Experts of a small language model: width 320, 64 experts in each of 6 layers.
Below are experts of layer 9 (counted from 0) of a mixture-of-experts language model. Rows are named router (the router's row for the expert), up (a neuron's input weights, with its number) and show model dimensions 32-63. Each number is 500 + 40 x the weight over its row's rms, rounded and kept within 0 to 999. Numbers have three digits each.
Before each expert's rows: "gets" lists some tokens that make up at least twice as much of what it gets as of all text. This comes from a sample of Wikipedia text that the model never trained on. Tokens count by the router's weight.

# expert 52
gets: ".", "ic", ",", "-", "T", ")"
router:488431535473511529513441507533474546442548538524508518507545433504521520463502504460553568516506
up0:550448514552502497427505552524440466497547510535491538433532492484455457513552478461502554501558
up1:426523480508444527542483486421524491493432499563520475494520505529559453519568447480462503443490
up2:459472513574549544528510483532447559485434497589460558456511512598478547548462522505389441522472
up3:496453483553458522517432474448508453481478591527484510504512508487527492523476469484476483525511
up4:516473550502471444541489512503512480515465533486453447483500449497502479465483571659548567556477
up5:555480462524524464502459569460536525487471488538461486534571512519497487546467534493451535487509
up6:513535519488562515512567567486523560561529574445497525489508458486503469493462575461487515465483
up7:508515492555517522504460461494511501536519554503571548577470476544480495476467555536491523451506
up8:584474456533495526455487439494505514511494466484588517463547570541525500516451465540495534468475
up9:533519486497485475506518469561497515488532486526482563541484445511477481532518571464441529551471
up10:500521490511523465458526534545567524507472467469455450569518470510500481540530481429507445526488
up11:594501508554462542460523518508527473531485526548459510507573517469545466527533493461514486474423
up12:498480504520487558487444571474450440486482487502506440483562464425491561449483518483534503517500
up13:492476535424516556530443456515544525493460466479499477558558450458473562501536520509500548509512
up14:513516546474549512520490511549534534502483571493444488542473512542528473482433554438528487468508
up15:519458534420531481484500451504534480434389531504459505563562465535508524573535574490494510475434
up16:553502484427506479459482605491522600475460567495496604497494568431569483546535456488485494548504
up17:565497487466501489526500445528464511498447462483443546464466534537539511497461521539424552471515
up18:562489505533451487507491533520506521510513499458525436492447493444536508501538427490482512532569
up19:444519496494474484458531474594573482489474498538531473553503536553423525509578503515527539543518
up20:509481512544547488584523462523419547483509552472448483578505517565507510593480482407559499495553
up21:539497577543466515538485504479501502474513499563482524547586476514592538463549505486464502485466
up22:551525478498503480529521518562478459513522505456502505571510472504455513515575460499522547529541
up23:438464485469555532495458508493457587527467424514520454534521467512545487522530433516463490539451
up24:492462554536489453493463497504506467464451472577530503485522508439524415487546474491553535506409
up25:556464434502468449512444471524487423424522503483470498535524488493538518568495532455461534453564
up26:515539512469509493502482480530524524487547495577547505491458490469541560565561508420470469447513
up27:510528515557498450526456509558492482534448547450510480545445480448502504569595511483498519505501
up28:552551461451600507423479520442560519529519507570470502523529489508484551540488507513536552504459
up29:458541587531542498516541598505482463518520631493492480459515506534497465580523513507508476517496
up30:556447539519461503543498487507500505520522520498510528561516543489504560559482452549460479442540
up31:503503527395478447461492500526517469463457540482503452438518474478486549566520585513486574462515
up32:482467523467534472487517518479493479448514493591524560546482512445494457508532530514452515486478
up33:513468489541481438499520464533492572558502515564479511498546431504437460466507480443535464563566
up34:532531506497498618492478504480473476489458465532566482440466468472546504474490434521463511484516
up35:472516539470517496560466537495535548499491476456444582529478497478512431567572561450469467546471
up36:477497538495507516515480610505576483529502437464489502479426537485465521428499546498486501500526
up37:512514464481481464566429554500475514510405544499535457541519519509562527505487506530444505513503
up38:522493552534549535443551541546499442472486487452520562515569447580560490437490478487453536492541
up39:527481532517440496505516580475474574482481511464475486535419510484483508506551484560472464478494
up40:565524450522464562452510535554516504492445541453417508481477512523493506487529561501445483499499
up41:555487503489547468475511521515457496451490567468439435509502461526486492573471431487472524519541
up42:560492463537513450498432515540500422467502466533505519432534469474529448517516571544572503489479
up43:595492481530507506509534459440475499452474499570438522549387544539565519517521480527536541529510
up44:534472484514450494542557454509539504503464539424502521451522515489524488410508499454457516454528
up45:506527454525514472501477472475505522536545544441499490536443539523566593517497573510541494518445
up46:478576572475527464441510471532452489501488488562511528530479445490471504503464513508563468480474
up47:415491465499566487525479464516497544486458455521549458440503484499460549583489452556523434490456
up48:528544525488516468510481480516470418529449483531481510543482502545524527487506472540492527495475
up49:477511490516499568459523492486491507451444495546498550529546556547479494543551435473434512503459
up50:499489408507543516555555433560529498493547432532533501426506491490484521478436538466509445427439
up51:466530461496545464460493527528570537462442446484577451469453531426535486512518509522541506534499
up52:475496464459563479571529505467515495487532522541451537490505455517565503481557528486480511430537
up53:560570454569488526466519482536554492455492482525397485467474453484525497594561538471441475515599
up54:486473493516556503466480531580490505471561470420485519517488559575501463462523558490506465529495
up55:460542507501574518557462489496501468501524600489536484503496488525499594453470586526458506472495
up56:515485473451504469551451460513498471555442505462474507516473480491571519485476556502393506416472
up57:504477479493517417548510493451511544577573515513454450503510442514388480561461503562459522512491

# expert 38
gets: ".", "==", "===", "'", "=", "===="
router:460489564475451525490476488472599508457494476557493537530469517533494532469482545513469458483538
up0:514464537466461487473509528572425533519555513539511499438508529422458448495508500518431557501522
up1:471485525488398531466497474472495468483472531568495508486458516511491505463521525470480501381513
up2:446386485527567562496485540508541549485450518543572546494412525552550503531455468522426451546468
up3:518491491525510506431455525457400499415468467598488493529523524522516495620448503537487495528539
up4:429450502428462502561517487519491454476502546498510402439500472524533511476445552616478504558502
up5:551503430486484527505490499483516516498522528525572561460539521429443486482503511563394455429503
up6:523486469504493525514568605477509537504516553517480519503525492557545487492510492420477513480502
up7:536487481541517509477488491517491460473485501517482585509473522495517479448531552473524488482459
up8:512504466447474475497521423513527589510477463465546520529522502519535569474542481562456540516516
up9:552525479507491470472525428507580565421504477488502514491461429475554506579459561462442506546471
up10:508562582517545451481517468516497552559517435421508534543520471529593441535587485430495460513530
up11:562555512573538523466528514540473449572528552573434536503510467509508430500535466417545471491486
up12:579515516473484593518482541491518443521414420505469461458540476521529538508444487479553452541512
up13:566515529425474455536470479487512540479439453545457544595545569552480486483476519487564488418484
up14:531450517520517480465403447540477515492515497551495482527429490535511475514487537448437517530493
up15:526477503470509521501501440511558484479423587520445490507570459417465475551512527488485499462489
up16:546572459468526429443541544596576539444452486512500548486460492484536450565483417424473501516530
up17:583490513508501458498573496528471427589470450474509534473506580501485512462507539520406512414479
up18:533499429515447517582504544541483509520491508472493493448471470443517502418515391491431531523534
up19:505498505496515525430521494508564518467418468533588393543534564530511605529522565464544503577465
up20:552488527517497483532576493482495551433525628479506529519425513510488522516477519383533527529483
up21:555525562522488475530518519519455496491446496560509484477527501456494551423491525501535507487529
up22:485516449477545522418552455533445521537493477434470522513494542495483536476546481518617570478498
up23:488488453553507523444457485447497538528462517515474508465461493489405539477473507462455492482513
up24:470539488524552484502492465473454481541496496538534501485506544458518467475500516544494574481432
up25:513503483546478492516476541456540454466438536488476509481482482431509540481547452431450563395536
up26:539501538463500533473513425539522490403474477468536512463482495522472527626560475493499440440457
up27:523529526533537459512511485523504465534471571571490458479526499423436447512512471484487531410513
up28:518476512484537504447581553495489523531478532520444467563512508456510571481489519572485565472487
up29:481526512493471540514526547509593487468473533429494473467473550475472487561460542451484464481536
up30:553479519529444420560524438499489555537515483459501458513515474526482531550537447562533491476555
up31:539535459514460456529456476537527441495456518462502486452495475475504493541480487522547480427527
up32:486443548469501478489554532508519507522476485565495501580483525420537501557484534509501548573515
up33:548527490537453469553524472473541534517487503531494447524524473486542471472504452441597433497473
up34:526561521480545594487521522535475501505425511486553457399483487523483470513494484529476503470488
up35:508533546512449490507459478475550551532486523470455538451500531509472461509516512498486536499531
up36:505455542467604494527445513476557488525406493462552519462459535467476578445515505539455506520497
up37:598515436522453538573476501534530528475463493570540498524523542502483531536506521501528486435511
up38:497452590520509537454530569585510491559456521468506552502590502519521463483446537440418520436521
up39:519486511518416506546454639463490488504427490494500478451544579462536519568530537517536508453495
up40:574527514463484499483536503457557533556512483424462471505483512540500483480543538527484554509544
up41:632498537480510520511442518480557469452411509476486439475455473510439546539589517510472532505547
up42:542499511540499483512463557478487491508458492523468491462458496433505449429584524584554514543406
up43:528470456455481447565514472510446513454491534526438544558430481468499465504526564557502504538542
up44:505493517511491463458543480462519567486494535407478544440517531473499487480537453445428567544527
up45:523588473453536496476438475514511466537485499458422540498473531519570477548553527493565483471417
up46:566580532529468540516481431455475540531463486475478501537432527460413503520528480460520535431563
up47:529507495461474437472413487583520463490459513454542548535524530497449505553489519519533483480489
up48:515545572537522523460514526513532505534481446513460436535491546487518486443566460470510480507494
up49:520521480503480508532481478475472448463520505498488530534518525504516560557516493474405529477486
up50:562520435549501475430491493586518471512501479477461427489468473507446452466492474517547505494409
up51:500469437485544499491493484540552476491490458472507462440443478438517510534524475541540572484542
up52:476483525479522431567507465496534454450514587557443554520538480500557492460571489501511552449418
up53:570530560506489459514524527447530491497513545507423481470513479460491465559532517507504468611523
up54:467464481564540461422495482574449519545537465442503545519486528484517433478548517531534507554478
up55:476520486529526486576499516475451526455517539496511533479514505523517465532505544541510490499523
up56:464576514496543511522467536515550452496510520557499476512520518463514548479447501491491464466460
up57:498457508528508379544500574447515510545485506470445493466488478495416543528532550564499466471498

# expert 31
gets: " ", "% ", ".", "See ", "served ", "|"
router:480445459556476572448547482548443524462509543497468481525491503551553471524513498543513513513390
up0:502488556492538457511491585534493550514562484517500565509513522484463494550505500532494496497597
up1:482523475511417506454448506495548453457469481541523507473471500482550502570541494496479529431519
up2:497457524571572575544521522494555496470443505531477478456534520528454489573486498504435496497499
up3:473480484510390551452557475471450546444458532473511505514488488547514482539526498449467454519532
up4:543489513461475446489487471560508464475454539569372478407506493457433527519489541508498534520546
up5:522495473489488487544542582550507480476515489484538540499468519514506500535453535577467482446483
up6:541505537485465509528564601532533515496606582431519528531537459512516496492548546422484498602455
up7:490554462497467526460473466530593463484487537465512523540463467471501469446522554528537507491494
up8:559568476514450526499456432523562492489534448483549527513512445501515488526495473470509552588536
up9:502524502516501432471480513541512499470537487573522517582457467474538478565544462497491587493466
up10:469506530510468462541545497490520579535429554495490548516434529419554492567543533383438544552476
up11:550495541570477514446470554526484477548522560531456459509538421536528398532533438491528519521421
up12:559472580455502502561525512473529469517554499481497451516542505463547554505433555475552519552461
up13:606517482433462523511480492524508526530478457529457536524510558445460523524482492506494512439487
up14:537500528484560574499490477515547526501545526517456518538523464546549486536427561417482467526557
up15:543487447527507510511507498521452458537527550485473504552565476427543519499533579457515519446469
up16:552479499445576503478542541501591547460475516532462543541483488470585500532484533497471499481506
up17:584527484479538437515530585538473502447459441445495508537478507530485550512444513512458546512566
up18:539518493465487446507465515537531492522508447486477496510441453474576578459457394515484563519512
up19:428554461516565505451491491488534484478483498566547431516445497520489522430496502506484511487523
up20:478499484517518488567472544467458496468506584527471525502406547493521374564416575451542513501540
up21:511515552522455401461510516503523518528398481549475499527555410484502500425460499532500514475488
up22:461542451497590519479568470524454517465545488475481479518494468522461558558552479414566504420512
up23:526421504511551513466483464486476534477465501530505492533483492506464550488482488572474519558475
up24:523483530566442462521456448518460461480476479555556511469540613449547494578488532534475480467435
up25:557447532484486505514444483518473478475530591442431510423540578450524545568526514455489537515592
up26:577521482542523520505486424463491516460552471449471508530421489539558589608595474455492426499354
up27:511455516547503493523516425541577487547477542492538498494458484442467471564458541442539567501516
up28:530493435511541512478554542492523535493547553530515500519533535558507520578490527615490548460474
up29:488512553537518463510503590502518516509473590419471451536556521517473505529457518511535504544552
up30:621502526491471421570463454497457502533497521480473513548496528522590562500531463511463450494555
up31:525543507417526510558488459505524507540444523454527464464454433447488555526539496533526463451544
up32:487534522481516434497486501484488526517547472542507503553535483472456521475480564527438525493514
up33:530558512538360540573514474502529476540510534534531499499558459504536438489426419469546453529512
up34:509470498548513530481463484489435520481467465546561480480474491567524497516496511474486590542544
up35:483558461547498500463484485489571458465493461503550534483463526553469470464511540434460533512532
up36:501517538425497520528437515529546507513359495512432551553417526456517475458490529510505498539501
up37:526475451507458518538497547542518504485417499471502612521516451493453459516533518471457494452521
up38:490469572474423546476451532519521521498473488478500505529468528461519550517459532529536534452477
up39:537444512539426518526547630471478448436495477507487528507553527539530528520538484511550472510479
up40:516472573516481582452437513522525452473403506437472511479488453537527506442520461393435456485492
up41:590484492502534496487439430516544475517482531437490453548542498581466488507508497499450529497528
up42:528487483505585476525449555506557478498525459509484453527498425402526475429579513535568462567541
up43:561555448442526479460508544455529469503493498480449525512465463509569497479500503524527500552590
up44:572526526562509518523485465480492512516484530378458554467474501480455529510513502495490565488539
up45:523448508534469457511483474551495426544484495481478506536466550516588523505455475509540483541479
up46:500540501477524519449550478563515509545458520547457507529442549484422546518443490453538437425489
up47:460408457503548448474477457561490486464425508543557505507503529551466483554462437581560446440425
up48:502544548517524547483529443508502484502457460466468501548551494502523495488574562475559459519472
up49:419442410537467583525527506503473576496475496457443534508528553543522571513539540502416502486469
up50:518483393502466503459501469578538505523478419483467395394525486453475484453509444487532479462521
up51:499531510482490467452560515554496495490471497476540459423464501504470515507521503531546497509525
up52:456481520449558461563531421517491455435500448530496572493479528494565504466559474485486442494441
up53:474547530545486469485513505505565498477489506552422481523491451467538407551529522430479491507539
up54:489493545539529469560548473536506494467508466410510499492524509503492533491541551429501508499467
up55:466496473475533494434525516468545499549512490515521530488475502561528472506470533559492549502454
up56:521456534489564521550467554480512461532495502521493505567527529471451563565502572536479484504485
up57:520486526534488456583496500455459580505479538506553489468430493470381487621511576543530386481496